Below are experts of layer 11 (counted from 0) of a mixture-of-experts language model. Rows are named router (the router's row for the expert), down (a neuron's output weights, with its number) and show model dimensions 0-63. Each number is 500 + 40 x the weight over its row's rms, rounded and kept within 0 to 999. Numbers have three digits each.
Before each expert's rows: a language model's description of what the expert responds to. This comes from a sample of Wikipedia text that the model never trained on.

# expert 60
It responds to: Copulas and label colons
router:545535502511529451499437534487504535552540450538453527538474457463514492548475547563491422519541476516461528493508496548424474524547445555585536509509544434539516550528454410502512498560561490
down0:510517500505506444495510512532536581512489524559485548508478519492481492469460528414498451545507505549469446443479498488463459438503468463447487635468498520508503532558499464451496524425463414
down1:598499455520528528472548532505508445468560489527518539521530575449502574542537484516456427511461474525563497541458507483442481513621399539468531518500517507502534529548537517523472461601537465
down2:457480519542497476511532439489505547568485482493524468466471529522480508562510487510519500518424497435407527469596525478499501534485526431499493564546453383576464484453491416440531495505496548

# expert 39
It responds to: Compass and geography words
router:548477510489462510485529539505446529482504598476539574474540530449456525471498500426462469559444557531492484564502486468506528530517503589497573505447462474542548423428461440568504529486533435
down0:510487514411476530453462498491542546522517525550441500455490475456469441533521517539502475487440489434483549531567506459468555468573524512500511497469508513503524569487539531511515447495508552
down1:484523445471476518447512501515435462497489560547516495477465453554509489538452494471554532505546537509508505437488472529478446491526426602396437493574484537541471491520464510476425537514481455
down2:509430503495520488465515518513478541535524498505464520487542487543522577508413494488523563494483435516401411489510562468519587475542567537532510586459442460499470453478497458491506430555557498

# expert 43
It responds to: Initial capital letters
router:508516493550444488532391482564483488468534452501516469560543501488468469521507508421471587522498532526507514557561487467483457523514477511488531492476444517511461543491459517492500521477527453
down0:530391490580516472456446491519488550473517525475510557507496507561518492566537502503475523428510496469478516436497490530499526469489560486502530503495506448522495479450458541512507530537483564
down1:448524519514489499477464500483512534466596493564481397487543539464520457543385508493497516489449528466545516511487533536525504500463484540527565461440477499519467549448485537458441547547530533
down2:563477522490576526469538483533590504504459520513568540501566427504553446459460474518490548452504554526454559515551553523560564531518514552516491517452524497524450532458510447507505523492428509

# expert 10
It responds to: Year-leading digits
router:479482477497462535519529472552444489504589531520506503539585510567535427481496538472535526399461539484548560509496552553449505520484494506497405479536463521507495493521503505532512541475477577
down0:505480539523447437562441523497537492488541490497474457516581487525507480531481431421512520514438505514481512412511549510447554472503473525552603503481484422450507493484488507514572542536484523
down1:427529551559490518547471616554448474450572523497519454545504509506493461457489480499487502524536543473541484489478454552463578404437505443490510496562495571528551528550450453487516510554497551
down2:475480485446499460503532545545524479516585559552468467467521547450525483520503510511539529519537502557493478501498494518509513500511475490411509445501557479504453546495462469490457486452503506

# expert 16
It responds to: Digits in lists/tables
router:477474475593428425541456529544558461475516468526420469517515537450503408526556481465454471527519520565517564566516465469497581438476553471417541478502502519492553458463561524503541545484469531
down0:541480511447484472447516527474511537464486454540493456396439473531514494528516535532489467480467538523511528475523462431491545507476451501547476468500533497557517515511510499463445470483536539
down1:431484568514431479481534531473538456466589431491503429509516539479562505489454479505502482453460521454530508533465496504541492546495579535508488529439521462478534463553520458433464461513479479
down2:376504518550486487512545534539511569483599462479484500523595543479457545531530510538476534545432509537499534585490438526554420509516488534473493488476539479500536543433488481514567439428536484

# expert 59
It responds to: Year digits
router:461429498477485506526517513561434421540522492485485464497456493500512460516453599502447513492573500566530550505460482512467532448517502474458505425537495565595524516511544508538500561558451563
down0:516522460521558559479464522541511547456548480519492543527500493477473497572480421524381491581426511511529511462498530562570484506531453515518453505539523544471535557561488526516491569506489532
down1:444497436559393531492462554427484599533432463477490455544474457509478497521538506441543482491496502393470520522489531463476466503516471510515457554497539546449490480515486551533483489455489451
down2:514544473495541512487528497439557451533548454451568523446504549508560499509519460536504477569533419517453525478420503492534502496443518474525497476482528516435524501490481468480513565493447569

# expert 28
It responds to: Person first names
router:484458552450457506483561536458527525587557429520633527518470535465429551572474528587483489456425518473567471480442484506479480575480473498529544531467523467493478458511470485514483511513500528
down0:518554507557478478509489524508561533462485560524478501464395443536466461549474438482452480526493508528485542465525395475506585465463464445501486499525480577443495476473517502578477492499436544
down1:499447532476546471477488508455542527504569504378477572521472553461485533566527573577477501473411447547513457529499477466537527577494442441530498499423490562519549490515496521476425555518437554
down2:531492483455446507554485505543504549559474465507479510495531547490489485524488457480555538528484521586429466543584488433505509465514557515483486485543529475529489543516534470431487488480582515

# expert 30
It responds to: Word-ending syllable pieces
router:498488463458498508517521532458496488434493577442497517539485511486479460570556448501481560506441483530501433523448513489488570495486420530563517511514554474472509494485506474556499505561524538
down0:473514504527438447536484509480528478432479438477446493519549485476514498515461524536487486497493584519484525522422501521539520542483461484527461456491508508405468487481458455434426511549495559
down1:631473471471489490565507460528541481493539486540516444510471487486448504429463486526511537547501469544476548486447485453486488493495503487523553507581354515537542512564544489436489476472485460
down2:528525511480499525496478447550525470466539395538489523604456455507414558476478485495523538582417490514523488582520481557527458525466516494516481523522467555424456456468468558520534531532472514

# expert 40
It responds to: Transliterated Asian names
router:469504530585475484499440498504508458484489495544433447441604449539529502504482521539553486547478558503492519497476451458575430516463419526450543530475457523477514519546425618577538473527531576
down0:472532571468425471483441479472558552507509518532454487552534507508540527519443533516510495478504452442498521552564486423523549528529514466519486538507414479478481470461418508535490526522440457
down1:540488483491522508459545507444434568553417471510491426490541573544444587498459512541488472492565537516542540521515537441480539514440506455496488496580534603496468549557408495460488539489501414
down2:489420458449556464449471489519445520479438504484498479523475507577475442504560503544511507554502504477549522451485439475498504581468529495496552433523481525390490411543473482536527499488487497

# expert 13
It responds to: Year final digits
router:493490495533459490513462516479553547472525490465490445498477569520497473541504503516417487437529561517481458571505533523457529511543513505561452437540475483532538503522438486527411421520501446
down0:546511559454481476478519484500462464454543499481483514402493439504592500499486443475505493498459463572493501462465511489501518491485484570494440491550507454464517602442436458536492572497488588
down1:570476480505548449454464498492469482571467475492546559496491492465489455515424471556568417558535505468450451583475554498516524479526536485479455475528518534476523427528424503601502552477449453
down2:549536533458582492492521472521466481496484501463451562487529613539479443490443458517436480532485522527482523544508499503475503470592494511490536606559463518554480489535536515461518437455541491

# expert 32
It responds to: Commas
router:504567544539516495491527478556511490538535472502513471527564498585504474405509457483468509522488523445497491426522538566537486473489469611463573519517534493582609460448565423530478529571482436
down0:486499497513522458462535507523499512524458638486462519389486477482550569526471505555482510416583471514488521539472505453488442486477500464484519471490500537528543542524492426475422547448486443
down1:573474500467575466501440565452530564468505559509511553348544454433489496494514513515495459475521445568483486540581430426535502504524472499557503502477487450476435526441500557478507541496511541
down2:485500447581551542547521500481507494404563534410450507554497533485512509601547443485472513479536498558516508559452558493436507525460496489505504492514493552506495475493492434501498518522422520

# expert 27
It responds to: Prefixes, hyphens, auxiliaries
router:486569488437478546577510469513528457491487508553477589467509514518482517452538475480506494462509493537480472516515507449537529490563486570511514462500551515548388369500481428486425474499544566
down0:505521512530607516538489511498552512512495438473461420497542509580473535502572517511483514493490486491525509493508499510471541561480459543429505429459517446463457472488503557512497484529525548
down1:523483512465426541494534537496405485482620469476475482573477471501481470490449495468475530553496571416492475490450548532526534436558534498474507486457467560429421446527442516490471508502476437
down2:520530487473455515516530527517522498492415530460473490487483498501477595505452578491523531471481515466475504495505471523558431506505507492435557469486507527507541476479522477541563503519481493

# expert 47
It responds to: Day and table numbers
router:550507575470626472530432522495503528554530475534453527521488517448547486548530522475396503464451427490510496484486472533517596479485527500460538462498538545460544495525467449474481527511464545
down0:522523480520509506505514557552543619464559532490460506571485523459488469505552520459428471506425498540504460505474501531504455531505519484623475491537457493473531546558536474512471548564526520
down1:438513434433448460488461494455417475511635525522454471501523478509490529518524540488525497449461483518544513599429502545447498491486531454470464553523468457477532551546468537546517531520537501
down2:544523518542544551548495458505537484492536491428556549602586549484433533496507499558487426456429493537485493532488504479528497592555482513489458531485444539510479541492494492443475465565554526

# expert 61
It responds to: List item markers
router:436526443431441436484546523489476467497491460518506501401448419513492512535500465453505538597520492446549483483465463521487450556443445538541493550498568536529466463536501541488463510449506490
down0:428533490467438476517468586501518478505502426479504488502515576545550459461471471454540507489528466493519467475475504494564503519475447462521505502487547573503453463508525522536497502545539473
down1:485464508491548509477577517482508494477497523513551523508490482450528516444505571533530489427454482507547493402538446517505503476498523528444475499537516387510502527568562465431518570495470470
down2:523509482483507559529531491512504477610509503478528497541480523446467504471518485463439442411582540513500408488496474505488440532494531486470479518457485580552515465547527543520557501572502498

# expert 62
It responds to: Prepositions after verbs
router:538476515489506512484540499528431564477466482494461528476510492486457488471472516522561491465525514503533540516495529464533539427577518454492519578476504511497503497534412470560507484482475531
down0:468532495534486479499528561526487498457502515479461508436603435521474545509450441497455487558536505516544571412542465488507549461524543433470480502481505521504577476512503510472486487500476590
down1:570476491573429480494522411470442499477502528444530547540542500517537543447508505532488542535487529543536490479505504518479487517550572484501480512497553571524518428453502445496495486475420434
down2:487573454479498517519569542469429478556439470554518535457475477596477520503566596532502546557559516487497540481525436505490467517463527515486506537538524450582494483432529458502525458457478496

# expert 21
It responds to: B and consonant onsets
router:395633605535517550444539586447503518497453595529523414499513538506485463567496436504479468506520444473452467496453503497536577446567555502625517512491429499550402498488503499516448501560524533
down0:458496472522511526497476548527540411512485547509428482529441477493512608526498470531574460451526555532443542517532446522467476480535540526452539529557471428497512472467482485559544513506473462
down1:518445531519415443440502474472445501528470576488468498497492516532434529537557507467455509502479450466532534510534469550563598486555562510459483543475442484456470450445506527590548507512434498
down2:527458502457525448538501513484502537463456482483521497489466522538527463484598437479591430526437522532446497539466566498505507443528457574477479457420511480520467488504510526526476502483565541

# expert 3
It responds to: Space before numbers
router:538459512475521544477588554476536458479481483531493456546496487508497485431527535483484410492494538485500526528464580501460501573486478513478496438407474461514528512489495554492557499502519513
down0:499516471518478513548617489455497419531519552552505555557475447543454488547424520605515478486531495518476549516521500514463546518487583541484472514526546499554468476464534471493491489567551518
down1:573467471413496535480462542518496496541492517476495487526444462559554479461425515488485516420537452539494539495453447434495443485642501446561556477486513512522486486493471494520513468449510540
down2:465466476482465567528508560469468460468490510505621555551524505589493501497512521464487510548499514428481525546516496487399539494401575554601505468463491501545461539474484455534526473513474531

# expert 15
It responds to: Sentence-final punctuation
router:441575547483475515482599483471545502494490570471588552552466533497529490487469421559482567528500522513504602485517518398462519549531495477540457528487511438490455506446561524474449568486517504
down0:428416482505469506573532501516471464499506496516503505476424534472514568556524491557431501508481495429449448537580567473496535467505470457533475473475522484485477572488504533530500495468582543
down1:562594494573491517552561453461500497513475478499477462551576513536504459492513534533460476449496488488503532497541511540517513513488507531503525470534418536509489466474477476537503515530621515
down2:505505525466499515536509486449534422500489467497472525500426510519601533486500432523488487533457452454419482538524530492544475595543514537474511556486444536494517507507494487425506460431576563

# expert 1
It responds to: Mid-word name syllables
router:472447452448519541476456477514508518476452442483507508503474540549461536474517527459508450584484562461470564450441533491458539489515467511446505475468527603489518484429499503480426574483481504
down0:528509489434478508412466426472464460536457531455479462553460473572515544585470475559498533525454457502459526519522459498495503470499554499507541481496477458531454429537501510438484487565442458
down1:515524561551466508533543511465567421538563498501488444535470494474453434444540523535474558547506525470540508518539434526460550513458448478522533563511453518542488579461562507519486496491525524
down2:487513487536534572568510474515522509447457443519508487433502513484489468469513541390485529586494474498462441503554442489541508510481417446459481471476605503443477445507457390569427467494480601

# expert 51
It responds to: Prepositions, mostly "of"
router:522544570573520415513490486546552497453470453475437485518531470516554524471501521436456496498515453489607518561471509547476614500534498510537472515498405489512470479497537571465535418486480533
down0:537443500470502564463494470462508510489394526528486421574480523542481431533457494410524557475485483498382558467497553535464423547436556527406484525505496482499535575551525509491517536436523527
down1:484544519569488515574506510490562558449420492471532520473556515561500500536490511533483514463488497573507512478471532499516444521427451473526511505495468486435484473424520511478478565424432518
down2:536481539466484632455525522510509477452511406492551506482530434460487494497481496481516532463471426490498506524444522480499551562508563414491474471487472523515516486543517419508519457526528492

# expert 57
It responds to: Table pipes and list dashes
router:451507517491462492403497491491514438430515469437542589581487511482453450513517479533455508502535481422505438589603489479511543414541514503558504519462533493467522492556496419425543477518491577
down0:531496500574408551536489535454471523439514506501498516510444492519537534495500588466452494497500500474521531498484504436542466532360455503484563505562521442534499504550566555507500503413504497
down1:494436539477546526479509533401539458553482541531540522509534405516513539483457529590451496516464599434463570503539461492484505515465454534467486536552498609490404470557445523480506500453484508
down2:546586527424574458473436489482457489466481460516505554528534453502536498518448551565503413479503552468528518555501481523573476479513486490514437418458472485496530561488528499475452541425483455